From a checkpoint of a small mixture-of-experts model trained on Wikipedia: vocabulary 8192, 64 experts in each of 12 layers.
Below are experts of layer 3 (counted from 0) of a mixture-of-experts language model. Rows are named router (the router's row for the expert), gate (a neuron's input weights, with its number), up (a neuron's input weights, with its number) and show model dimensions 32-63. Each number is 500 + 50 x the weight over its row's rms, rounded and kept within 0 to 999. Numbers have three digits each.
After each expert's rows: a language model's description of what the expert responds to; "comes after" lists some tokens at least twice as common just before its tokens as in all text. This comes from a sample of Wikipedia text that the model never trained on. Tokens count by the router's weight.

# expert 44
router:523448599500632451486540495542498551457489518513478521473468524451456459514378496568551467469393
gate0:418397507444495463427478381518425464497510516576504493508499625579424494560487417528553519545499
up0:540587465554478536534489596491531453498463467429561484573504422437559535471509573457440467460511
gate1:466395401478505523477542547508585599410494486547446451437471438430560428461470468523469481454510
up1:532545464449422559538571537543538492420559536427502479429513505435513471496407559590607440548430
gate2:423460509494498480470558494444485607509524482375618452496472448439563552482504516498509549544421
up2:418444549491505521391490469496530469502504443448574448458512510417436510451497506499460475428493
gate3:545531466512492374500484417464576523543505382396443548468465573449440510546487503550464447503459
up3:541567484569520397513595453489503435531531479404468551552484572498567468446520553509445535452493
gate4:521563433397556611529617487523485512421418581532556568490499492484540577469538428516464588575509
up4:584432586532515408469456510480452469483530484527489469404497524514537460507399572502561464503535
gate5:462499479424508489482472497468465464494492488429533526546499454418523500500596607600378516525412
up5:563502540552508454538533455552512455575524445465460613447487546488482447513490360447487506534471
Description: Single capital letters opening a name or abbreviation, often after table bars, colons or dashes: D.C., R in Rtg, S, P, N.
comes after: " |", ";", ":", "|", "-", " the"

# expert 25
router:581472469502568465421535354457466529559472497465565479489565527473515513432477503435505549494549
gate0:577543434520445569553479458475424558430557591521641541480554528490539497545511517534532428454509
up0:495483489442490458428518526494593467534495511471370515575474529531470522524516516455512613515451
gate1:497581584527462538528565463429503448537459514508573525454485588579454458426510573517474429471457
up1:584455583526404536515585471426495477509509536523566533484535539613564469400492550455509444496469
gate2:481583498525470468459487446572485468500465493544508516485522519485536532539595507496549471593553
up2:501405574488566516533472516505493559610506545499558527544500487437448431509472473449479521452434
gate3:518504509463568549538496434496516481458451491465458540453457448346415461477515464473518596527509
up3:486423438495492494472476619505499389491532533478528444561513511552546489476440521484469453523547
gate4:485466559568507468556527494440435423590514510510471505422534527492339539452618454524475453466409
up4:495511563436472429503507507494524474518562511500486392498516509520539465456632524607445438526542
gate5:515501525465484409519495522492540500529504496413440430512433564404503491546473524484474515529620
up5:537555459466586471474485618459560481474504461501523598443478481477488529602494463497480594445449
Description: Geographic and nationality words after the, of or in, such as United, American, West, North, German, plus Thai script pieces.
comes after: " the", ",", " of", " in", ":", " South"

# expert 59
router:503577379487544545572508503531589530446535521535442510536451540550426528430571468485503591552535
gate0:418546516541433581533534531430497485444558447478449503459590471564463577558505444418435533421509
up0:516554490543570572487519567564617438630543525517441448524482471477434578518504534473493432447520
gate1:572542529563425500384516494468466476562534558441486451533504522487519530523516568648552490522509
up1:447586426535457473504508524523535436498522511414470527543509553537533586522503514517503453500523
gate2:454455476523530489488445572490492499566489561458405633456532500443478550435476453499646402504497
up2:434493517513516516457470493448483498555503554499494554489507521498478595430496405519616437564477
gate3:459475478529610562577471492497489540538512558521481508476517531479537412546590468478526575487508
up3:528504471497564552540494522470538503475523490505513525470571517491462437502505497465543546559585
gate4:579610520478584639418541513509518512441541528436501480496542442505504544426488445606443429577464
up4:529391520490450437565449429500445488582449491532501494395503519467522437538475495460510560369521
gate5:515494494474510545509436510565550414466541509565405471486495450536452573499508389510476500548453
up5:461485541611468418486542464449488544582519565424534560475473504475456457475568567490491475393467
Description: The word at, piece ter (Atterbury, Leterico), Le/Los name starts, hand, field, and blank spaces in table cells.
comes after: " |", ";", " Le", " at", " At", "op"

# expert 28
router:477485551549501594602514480452536485505463472533466599452541468503515496505509471627458469520442
gate3:564407569500505513545525515498432519445580491490516418481442485420473448414441541407471438490523
up3:526390521496526536502525547542501502450555482557497422444423482415504496402432504388530497505500
gate4:485437465442480465519535541482492472446535492413402500550520496596483590489481484539492532583473
up4:451451476460592545487526537430573476454549486487485426514534512555434635483408444496494511503499
gate5:506577542488464536452551465504518442453522597459423466521496472457503511459541473495521447439498
up5:507431441561524456503522536415460570604480410502558508496500579550505507548461485423494536560462
gate6:499593451511539391436406464511476539462459536462455351527542461482467492539514499472531438547478
up6:447547418478517456473408415480471549457485557495459392478528524541448527554528474443553514536436
gate7:562537462489514491452474600537474525463556474556548539481433492525448455594500500504467444649403
up7:465533490491528530506569565550544487417470557505502493477444451541473507529527520471438488657410
gate8:543498492535567457532526487497493508503660513542489416494548413564357438492541453500528443409526
up8:441466610493496523523488568495478485477513445455460520507458535445465509441486549459504578484503
Description: Line-break tokens ending table rows, paragraphs, list items and section headings, especially the blank line before a new block.
comes after: "\n", " |", ".", ")", "==", " ="

# expert 30
router:484493441564549493493587464541538543558500514518417515533545455480446542484469476466438554574421
gate0:417453506501499500412567526536514553475528553486580530561534483460498432514445536546482509541460
up0:413510450459461431449514455498582568464583495510532474503452445535552381646429457504521472450464
gate1:525467478483524474451458493522414525508476511462548496457607479484432545486530507470367557497513
up1:502527526474549502388503451579395511457461535577468495486614458470450492422520501534475530424502
gate2:562491560516511427572514497523613560527524525479512580516458515404446515421493526480492370541502
up2:453497555456495632561488565502573441437453573549434601426463543510449489465549507493405537517459
gate3:508493401533540423449406492451485542510611505485510595458506544513581508539506536494443554469507
up3:528492498520586447448523484515482537503466514474420628507517579591594526501396480479511475431550
gate4:456538453507380459515520462455460474564442562519528547565563463472563544443501471400498571566523
up4:482539476545380507568495454478409465528476491535505523454479524418527461524494448441453571576493
gate5:546475480526511510443554439467580480468503473540462469453513563539500480480572517454477438471492
up5:555553503501517439399569463421594482486391473503487452418542446506468504464473539523544442575469
Description: Word stems awaiting suffixes, such as comp-, attend-, enjoy-, Dur-, plus all, debut, and spaces between numbers in tables.
comes after: " |", ";", " to", " comp", " re", "ly"

# expert 35
router:533485513420478519458572565405460495541521403539525490453470496506568462523573505442483523551537
gate10:582522542491530432465439485453606434422580526553515426436542553525598543472569530467596449508527
up10:569452492496532487459486478572504468423501496534514529529462442489560500503512410591568463487541
gate11:489614517552528538518543505524484565496482498458490512444486475550495496531561447576558551567435
up11:472597649533483416565534529548486529513533515435486546450430498483527433439640518522533528557416
gate12:457404513505509480449500520462618441551414479423502510445427444395414438417546497513501460521415
up12:479493507437567540517438528554504512578486450445479422535466479565562532537466505466517482543486
gate13:585440594522419524467448520570454577502496482406524501426517507523481456462520468465455445432501
up13:579425514548446518448468566540458530464459492434453520414446489510508462519433551490524441413559
gate14:493499375564428481546499517552464489477455470543525599469465451422481418455537578535504597541561
up14:511498544449540501499540530462565528554552532445460464527556533607500485527461426522486406455469
gate15:487607496448511605439465515485423526455605548468466440501496455484477531470451483533509530543428
up15:497531504607500492419463564579488473478522526516455461496457532441516511503451497482473493513493
Description: Words after the or sentence start such as this, which, first, new, same, former, plus capital M word-starts like Mex.
comes after: " the", ",", ".", " a", " The", "M"

# expert 0
router:444509477506478497470541585462531434520524430614548491475550503388541484456528445463520457424579
gate3:452481526577493555477471515547503444493441530404614485492570434385491412451596486542512569463474
up3:461449518498547528513486607555470467439427540384554512455571433378418420405555554466506523540503
gate4:383431494454589511450362482495504479487538456551557484501477589473445494475523490527477496544506
up4:608580518457494501631556544496436427564487531477424503519481462485490496526496500488524466454460
gate5:429520513481556486448602480554528565566512536492524487552540489481510580469519415556551534524421
up5:445559511420546474500535451499511495559469514530536501561544409499483550450557412545590509557456
gate6:498429523557526477504484498534493532569549446544441551462529509452518528608510428503540536408524
up6:517550438511464547544447476474471493449523434522529564558427545547515466528515574472476378520460
gate7:416518424447546540555555500448501537536510482492475442561466453462493417465518529593457464491433
up7:452463469438564526543545483517478515524584441564454421553482454505484447463570557548440501505444
gate8:537539550530505534464416539496465450517495433454600435525564564455453466441516440472468485465461
up8:522438479505527496546576459520481557479530578527492576474449463532567545542482585473541518481535
Description: Spaces and en dashes between month names and day numbers or in number ranges, plus the relative pronoun that, e.g. June 10, 12–14.
comes after: " January", " in", " November", " December", " October", " May"

# expert 56
router:484581417492552545565497504440395548525377545513541402467463501504627495494448560484502567470581
gate13:558535575521592535524409468493473535510495464503452549502502515431511518490488631457477500486525
up13:597495467568548520491442565507515537477511483492405529485513452408610453503466596414444484444505
gate14:412489503505526494468505476539516502578522506420441544537515469479446483524590571581519486526515
up14:504489514519519551516461557427506473354477481530563406460496564511646539500452495464524409479456
gate15:491468541417590395472546534488590476432430444518529390507444524492452494484501517524494451447451
up15:554525451528545473565470476549465446447557529466492572471565448476486579514468525460474563538569
gate16:465460442576450464477470503460493564494503506532562542426519433536425399602540482472496494488451
up16:504472536473666434515568434511480370532505455470418455513398574393493505418387517475464471490489
gate17:448391486491509447520457390453554526477526572488537498512478490414497495439512507400515554554536
up17:457528608505519600559511554525454401483460513516530485460566481500469550579477480444517553437507
gate18:402497505492572486535486492503390574489525573501434455468500544509467535488439456505471540498453
up18:589435466555433441542461434505567460503445391533554561553516523538564556491534535516531605541540
Description: Closing parentheses ending list or table items, and capital letters starting a line or acronym, such as L, B, E, S.
comes after: " (", " \"", "\n", "S", "-", "″"

# expert 31
router:516580621427482507511460472535511488412533506496450500558557500522502414563527450504558473444537
gate3:515424527523549449459584583445432434461579438527453497459578501455591512482489549443552480519491
up3:632482459520450397508481494512595557539546515449536466554530506565435563484523545448472492493484
gate4:462486451516503600565493527453467449397446562457463535419455430529468440528509469445466446531459
up4:501438488547487590504476633545536586440537451532467458490553612457591523485525523500402479486542
gate5:513537432494556498572478474558455533528466563536452516569480512549479479571504500554468480496464
up5:496542436472529461557439521527465497507478563558411541524466528535449448596473479509484466507463
gate6:487591488479419514447508478440433537471449545529502438440502467487547479489426495438490536520369
up6:552419555528556476500426444488581438508457454489540556425455540444518573478506573602593481514567
gate7:526480560444403523561577558466562476474521463487536500446479442506477581506503467471445568472451
up7:439395497489525539454409363601480516550541450429570468454477449510418499521522511585514435408488
gate8:536541525480405438604494486484564568497600611519569498443489516510510422542421555509557470500493
up8:523519588532579542509510485510544433482518490526524473488526593486507538470498570518558600494520
Description: Digit pieces, mostly 1, opening years, dates and coordinates, such as 1995, 10 April, 36.617, plus should and Ho.
comes after: " ", " (", "1", "–", "0", "9"

# expert 57
router:572461508528396408539532453591571429500467440571466595448389511465502496491490477472537432483486
gate0:509560604440511507471507516472564516527667448501423493470434525550482540594477541602599508477491
up0:527483629530430498515456503492526439531581514537471512473477472465532409521501502463506489425519
gate1:474468500611466498461525527534540511481439510484581546494567439481507451432391472545472517462566
up1:445472540567436545460545469562514480526478424505598511489570479448555429462375548528540474461563
gate2:429485456497487450540504589540466567544514490511445532499486406498539550441472532560463467475469
up2:538519508454490482369553489530479503521548619457420417540535448445524584500504541445560545521452
gate3:499523493459544532544577451507398469481484458524499474469432520481431577413515461510576574565483
up3:443527510444549490450566474462546502469486495503526510448464496437482519528538532488527502495456
gate4:498524411435515476571388462513509546496529515480497549533482479464484467501587556462490572496511
up4:488508616534528555488510508521397528546442536564409511443530509609518564544506552539547496477491
gate5:560501393518409509512465435475555459510497601499491626526396401526521481440438527484562484488495
up5:454517641460547483524556563546447528439552435499511403480591598519509534571582455487466544517475
Description: Pipe characters opening new rows in Markdown tables of results, elections, and rosters, plus commas and words like national, final, received.
comes after: "\n", "final", " round", "ー", " national", "second"

# expert 54
router:453598469555539520557531548450476488532545490497564532418508449431523461437429471524521550473549
gate3:499519434487488580541551511452538393462524607511500494558508517564429495535487509562426505527463
up3:511536463474471530610582489453524433413548579522529484545488468574433437524496574507416512506473
gate4:456469414531417492465473611440451496470459444447566524494535410451578414571449441556522481419539
up4:495517490483528516440518556488527485450527430499529447432515403433529464595493429579517504477554
gate5:588501530543419548598511505485444502489427425534533589479568448534529508504477503560574413475612
up5:579471495499508563609489433479494484570523400564512543465522437535531465513495503492576472481617
gate6:497432515448527516579485482393539502461557479435462470446469494540601389532535547584463499483521
up6:512475500490454537543551416518412612449525531452527576505500503515549417430484486501439409471468
gate7:517459474610578513490474592492544552465445519453452541418500598524520483486565441480549495517472
up7:568433543465477444571446557486459507522473408481399437525449456470479546494496520518461575503459
gate8:553546429532546455507479500506415412441460614436485441483534445526566482581484479469494498536541
up8:539522385534540438502473491484409420409481575468470487530496468552526489511464483447496516613529
Description: Opening parentheses, quotation marks, brackets, dollar signs and the article an, typically before years, birth dates or a following noun.
comes after: " |", " the", "\"", " an", " /", " as"

# expert 51
router:612463429470548500366572496504444532534472608507384467523556446477508568593564557526551599431547
gate1:548521423546478450375467515430459479505505519497521488474441523510504382576530608567394482501516
up1:467550433522573489355487435417558566502525467529611519480423610544444536530469635622515498515480
gate2:393480433534522448506459512591442523460509454520519486526421453469485496518523494519588469477489
up2:594542531433524517548556491539547390505501456427409499502513565560488491455526501521421524473524
gate3:577447493514507533539575482404539457450468472566464500501495593431508555527585480510498552495445
up3:562497500510519487507525543487531447481467467514435454438440608470444530507523427531520458539515
gate4:449561503522604570486436588476515505472451446482495449557545495508466482543476611439510537448540
up4:582585433465511517493416443493544612526558544424452436443476564514576508514518515466442505443482
gate5:521447495527455500408477636573421460397514519513489506526508385439441584521472444491566463502456
up5:500543630517538545571488500458488448515493466541571424485493538571561514515424492421511463569505
gate6:439522539502564496431534472450513520511551513477558470433489533458600428583512449494525487517493
up6:499602449450457555448513509546454529458468423460461551565436496613460515514506547490449514556477
Description: Early syllable pieces in words and names, such as sur in surrounds and surpassing, ce in transcendence, th, po, cu.
comes after: " ", " A", " con", " de", " pro", " St"

# expert 1
router:479597515526396588550462535532600503474448521492472505518565461415477455533558506515508458557441
gate3:493587509466494507455512478457479547499550511516601479532366470574498408494433509492514469457481
up3:458509484443512531464487499490461508485545492558498517547446409640567398520463475449479492511559
gate4:545521517516558491559542477427547416507504369448485567497519489529534480530518566519531465445533
up4:526479571517432501450491473564499569527480547543520506481512528497574472485473444472528496462488
gate5:533545440495476497520552510526543472402469508471585497511412477496471496483490476535563473578527
up5:490471507453500536439460502488443520572566485493437549499575575539488513549528469470435563452474
gate6:425517465485416536561504491446528575572497550496529433537541477450511569457578485504495613562418
up6:561478538534599477426533532607446417426523481499521538478434573556504447506451437502493418470527
gate7:442565369483634451482552485445500449449488503429441388439427486593558598483518506616458538470524
up7:471570389413524423487480454489557494535493534440520369448485493581548523455514525624579515441491
gate8:453479547591584451487448432517402529456507488550525425448418538441436536463517587557505562452397
up8:553582436475394545575495530520571408529513535426501576520571477502586441520500410468530444537555
Description: Semicolons and other separators between list items in credits, discographies and sports tables, such as ;, |, ); and closing brackets, plus but and however.
comes after: "0", "4", "3", "5", "6", "1"

# expert 37
router:447441576467586562481549391491458458605578510532448502474470600517482554466525501488505519502508
gate3:466508573491466479547515436500456446525471478594517587487507456445552531380551515475451466437609
up3:511530450556507516470443574426522522496501583462476417578532567522512458547469445483512527560479
gate4:443503653483554515531493466485544407493485584439547432551482575564412443557500414497450473577529
up4:606468559462572516540500513524475470436530551515529490492475429517558505578449491457482594439549
gate5:625447492500473461463486402566473487556504439514477400558491505567457471533543508465537598483525
up5:352518496421484501491496608556467533499479411546504545484572495416465516494549518501562495551407
gate6:508442568482519460550528516504559450514475467462613487501482562456541377452499471472481600535490
up6:459453431494467611426500506430491538515512454459457465472514442544430631407486471516464445397513
gate7:487433546477485619578519438487462496460511405470560571412626482524424521464620478601444432421456
up7:474525454474517409550461503354549537514541576489532502575409487567558414558479518454590508525507
gate8:472544524532411536572468446512516573530541439544514516486484536480511442474538523529572493522443
up8:483541524527443462573437474484513568484492468477485519414438529519510448494543546515583598552398
Description: Ordinary content words after the, a or and, such as part, member, role, high, even, and sentence-opening However.
comes after: " the", " a", " and", " to", " was", " as"

# expert 45
router:582523427428457463519464493488490604482539467511482456514466548564561598512516520423535583541466
gate0:567543529405491547500536528452512477527492458464541457489552455457501481503455419538473560502507
up0:475482499502515538502501519541497408412509489573418598483502591497389487544547484521494528499477
gate1:571446474524500470560511453454448461534546482514490497482493417532503431622503541457532487522486
up1:541541426528461475517604503468467465485544424538565526437488441464515501581533488536516526499555
gate2:489533453483585576557390488524452526515473522479514489480443451556605489577493454569414507461504
up2:500541458451491527455420470506517500499480487513505476514527567540503450465492555518517575402497
gate3:417508423510509462502548429484580551393476569409596454517552455578530500458504471497447529475473
up3:511495519447496549489468585517443441546412407543464483485556520481479541575452508537508500511490
gate4:605516486513466524517516451485590563483521472438454579530456485486484544533420535619506465505526
up4:530509422552510559448506495520597602417476526486487505502465502527571535579456469602460413509488
gate5:466542424532517500548465481500525617490512548455451563466490641432544502584438406569448546491493
up5:528383557533532519478552472515458488450540485520471410424479372529490568612546510529479483536495
Description: Word-initial ex and pro prefixes in ordinary prose (exemptions, expired, export), plus nouns like World, State, Total, and percent signs.
comes after: " the", "-", " a", " and", " •", " World"

# expert 33
router:527421369476510510612563421530500424536464552464465557504468522457416475433502540490480471436521
gate10:481549476553435477442541470527362504480460523460501515513518461520560480481565506490411508470433
up10:477473548470496496521461521479552547480587508495446435469434579419464522525455444448565399486553
gate11:567428501473394547501492444484435421434455456456441514524494482487519519475503527517484549585570
up11:473579526531555370505472564556444523540438551539473483516573482520506504445504530513460432482462
gate12:577444605478480482490595416370512504484539564489511439502490455408473435541425578506489422470379
up12:471441429553484418504533433520503491526426481439496551396425573538537553619491504617478578559573
gate13:519488427488539431539489455560506553483503533488620520559519449471522465536482406476478445472473
up13:422568411517502480500482483498496458416551553503545600502538433475472410492453460452510508473568
gate14:466462531524546506567481487549505500421511596555537493525446439456550488444379476457534510502530
up14:436512549555482545530485425494464485457522556453566464475468566517453547526500604538475483537483
gate15:465513460587437487486438490633516494426353591610513564454448443521551499411484586501444547524463
up15:491590484512466501455478495436441464501556577560477484487566534607430496422444585445407529417528
Description: Hyphen tokens, mainly line-initial list bullets in infoboxes and cast lists, plus hyphens inside compounds and ranges like lesser-used, Al-Tabany.
comes after: "\n", "-", " co", " non", " self", " All"

# expert 19
router:502564448479449534468509486412403453533455405549589543543502470486510598485608465432518484592562
gate9:472504555501509458529461513467453478554423511541460504467567447511487481492450601501424487533480
up9:499485624455478468461418495340504466518527482558455467439558456528507518464436519507542463491544
gate10:465676459458507475519525436538493571507635458454527473545461457417502555476519603499519525572452
up10:542362576520479484480496563483464408511402512503441531448494539598472449448507480525556463499554
gate11:528478470520481586518517477400547474382459517517443492492493515476482487539545389468493568563475
up11:507488543479477585531523558392533408457378595536461512501525431522545518561524493510505568590506
gate12:539579496529429534458521432564454482485369516531527538533545483480558457549533470466491506575514
up12:519393453535523584611452469480448476549500478634498485433562516418420523496535548455537492598541
gate13:408496527491419436440543464441511439540431459419534528450481449412542429587519425537546433474609
up13:558554498526654571543497544545505566456552558567469441546496548516529543349506621497495525514378
gate14:497517548525419549565501413449600397547495433529556543526494546451527518440509536557405567554472
up14:542569474426541384497538588526473629448531467478459451410491450499577497556486483450608501473570
Description: Wiki heading markers == and === around section titles, and word-ending pieces such as -ic, -tion, -ation, -ct.
comes after: "\n", " also", "ic", "op", "tin", "ron"

# expert 26
router:462657497519497504509480649521640424497443493537459440447437472455532482458551498474558564529531
gate0:426491557498577513573524537452556492470536439540572505509451474412480575432529574511516513488491
up0:390445533539496446555519501426543448537578419564579522472469499441506653456453537545520544488433
gate1:615529510480562465505525399496497430422549441458450462470593504463463421526548524446455542571462
up1:517475514468416481452578497520550474540477491528430484444506423450472519509545442528543442430654
gate2:450524454574437545494469491566510574480467500459443520501447530551472512503512509498613470544537
up2:468520505521530504485573505542597520453459533459431487487431527454455505403498509475610471509530
gate3:462597542512421568562472485489506637544507492522547448396539443472475514496507402514528506545418
up3:475437510397536545508413608445527484454607523527472486517520545475533555505427466486602451469567
gate4:546473504515540441528557522519474506503536465477492494528403507464540470435488609484526511504529
up4:502480491540499453472510552552579516471571496523487494525435526478546477451484561412545501472492
gate5:473548453448501500481536497513444478464550549515545447423545526464511423508509533522585486408532
up5:491454492485533408466494539446466503484563531537559491466547581445594478554549548501531541520487
Description: The word and, sometimes or and &, joining nouns or clauses, plus spaces before numbers in statistics and list dashes.
comes after: ",", "s", " and", " to", ")", "|"

# expert 10
router:475450460556504540501548512575613404454547473528501437463485463565480566520470433484529502575590
gate3:424461470404482437462486456458506531494462499516461526540519472430475613430567442507478486527557
up3:465494539438457498501447464480509502378462529559393549521537515477537549445508465561537514511548
gate4:583545480473493609426509480492588423426587463456524515529395564410502596498493447497576496495549
up4:493488491528489477555480445520448411570362566544547419501563494516525509484485555533552461478577
gate5:572508454427491575513452526534518475502410456554502459587597410588423459586501492557452533520501
up5:471435525508443434515526438501506452450523528481546555446433545390564540414496487469494446451459
gate6:579545421524623575529551541469523471469541424526455556495530458522455513512466488452561580491485
up6:536431557448463409533499527429515606443574495455540562517536505495597522487572572553505543510548
gate7:447410577508485556515440468527509444485536539568538447462485559445464453481488415480562538492388
up7:475439534491587481496483452534506624557573474446508586421528552487509496584483431502464524465559
gate8:509513546506469454522560567524554560568556592556533544502549444430460506560480477473516502557453
up8:570494531524439491494573559438538562499468538606567482527428475428491465465525485456551416542536
Description: First digit of numbers, mostly 2 starting years like 2014, plus word pieces cor, vis, é in Incorporated, cornices.
comes after: " ", "0", "–", " (", "^{", "°"

# expert 2
router:604553458540338435519446554512531494484538519489510489560533540532509467483525535532506409460478
gate10:597516473562513455477456572508454473521476412559459515443428501540594513446502434434558561477538
up10:426482472431486508402526411440568484519404544552471499447513462509443460535454474488476525425476
gate11:510523440482448411511432443500462552490494474515470428542492567427460509507486528526400551503513
up11:523445444481530430534436562561465572417572545476413308492480559444523513518398562479489436465462
gate12:462474513557501477474525512587578411582451501549555449508611613486517471454507564488538523511526
up12:565560504459477563427543466483429584433573478434432547513404459538467539485596382521505513466428
gate13:439492443406569420560524527467471588517445558546478539476466545582462413560487563471463512453565
up13:527495599537457513467483513537600463495500424476530395529463514389572567559519495580527428619506
gate14:543440572531453427509441552492520514539575408526502522566548513543555502537516497445520547560431
up14:457518451485537476448507420574404532503436503394474493531483544459536463457537594535528459493466
gate15:476504613489499577435569529462545470533469443563553528566437522539564572464535449371491473444439
up15:437483365457485569521500440467511484500460516504556521421444573426511448532568541505476494492463
Description: Determiners and possessives opening a noun phrase, mostly after prepositions: the, The, his, its, their, her, possessive 's.
comes after: " of", "'", " in", " to", " for", " on"

# expert 9
router:455520502517462532405406448556469603438518508420479512502492443470536474472465515476578534582435
gate12:467612504510518530509472440478519589440551441487402499561345481468483560502495515478478518518569
up12:516557522526470478503466474508505609397534468501445502534392509490466536485501503520438506475568
gate13:554476477546438464484556599480535500480511575487528510498487595488448480404491490429445547574602
up13:571459509563471509506465428482479577527510458457543527436547495516525520378553560577468460520428
gate14:513501495528521445455556593446491507532398418583448581434522553482501535530425548469489470481448
up14:515490517580445588532379380521508507417563568474576470534486506527471443568585510538533517513494
gate15:493529494526601448390560492521512526511550585425556402451580461481441483437423454531506413538460
up15:519494450524426532482539494505539447587547545450488406493556483491423455368420541527550462542465
gate16:583581495537468557501534483514506484520443502492470487481540521566478465554584487507478507497537
up16:579623459513491537491524467462516494517457452501487514522551465510465437534575441506550537472505
gate17:515474482517417431482582422463512538506455611518503471533474552541462460494473601518489467464506
up17:477517549472488525470511476502546499518576484508626487494553497471593532596490460530491520543465
Description: Single digit tokens inside multi-digit numbers, mostly the last digits of years and figures in tables, such as 1958, 84, 674.
comes after: "1", "9", "2", "8", "7", "3"

# expert 13
router:449415506433547415436515537562554558508585471453511414504470539490475496524573502417539418476562
gate12:468453572519561532512495382462497557492526450474491493464568461415431452433466568497536490493431
up12:538455511482569548502565512563446569472563427522436598527541509456551438495494566501484504435436
gate13:542534500571506525507461489557498520485544507470496527470471457458544550561527505571545490406520
up13:508495476546491534505508546515479421508493507496522481492453468440531524560498436464602484379472
gate14:427552411521449463520447519455613435543486544453568385465455442481485463547562582534436574457432
up14:503474460460456552532474579449414514559496489453532543511498355455415511378536463478487572458533
gate15:534517440476432614471507445544433469663541456426527498477519545457507428516445515508597426495501
up15:517485479527530484525446490521485570467492470465524481448497469491532480617527462495409554556468
gate16:506437487485539472468447432507454492568455510546529465461549516497441432415485450546587428512497
up16:572554565523554561543530547528463533471582551474502522528527393538624593559472565469497575465506
gate17:499469495515470482470400539538513453540547501508488473515571498555537495479520485522509405428514
up17:538449449477408491574535400394512492428448480402518519475497485465527574514563553494468484493541
Description: Word-initial pieces such as un (uncultivated, unpublished), B, I, ac, and the inner digits of years and numbers in tables and dates.
comes after: "1", "9", "0", "|", "°", " ("

# expert 5
router:505466401505456527514513450517430516603474524479443423461488453462525575513469488490515416566525
gate3:393475454485485572553512415552526564501436490565415529433518537407527553531565481498498501503580
up3:497492489526535501496429486538505567489574488465558478496599499465502465484492524496561473586509
gate4:466471498538461417602509510498423523439522678486454458545540418509454445420548506428449549507487
up4:515434581391559566392582480497545503552488411570532511452472584478597480619514536530535431506487
gate5:563526439437511469522549497543521473538485520544556520577444567470514451537499530571521496531485
up5:475463572536566516478473548522475623551497579501465465432558473549557509513537519493385487534438
gate6:482501523501465457563538502517597614415450559547471483518529448524451467536573484543560378540449
up6:558552474486585481493473543464472341487544450487548543458485452458469500452490529430533573418551
gate7:402585477512426459498430476458525502550451503440471416541527540448457426522476646459552407426520
up7:455527449515464419516414411484474445560414508440442476555496458447468457500487617469522386509525
gate8:481578544465545514489502426516552486565524423568505476418596503460449529556459394482493502510473
up8:467550407487483550476474453530469565444414608437471464513564485572491492498418543523496487472469
Description: Digits inside years and round numbers, especially 0 as in 2017 or 4,000, plus sentence-opening It and words like million, century.
comes after: "2", "0", "1", "9", "5", "8"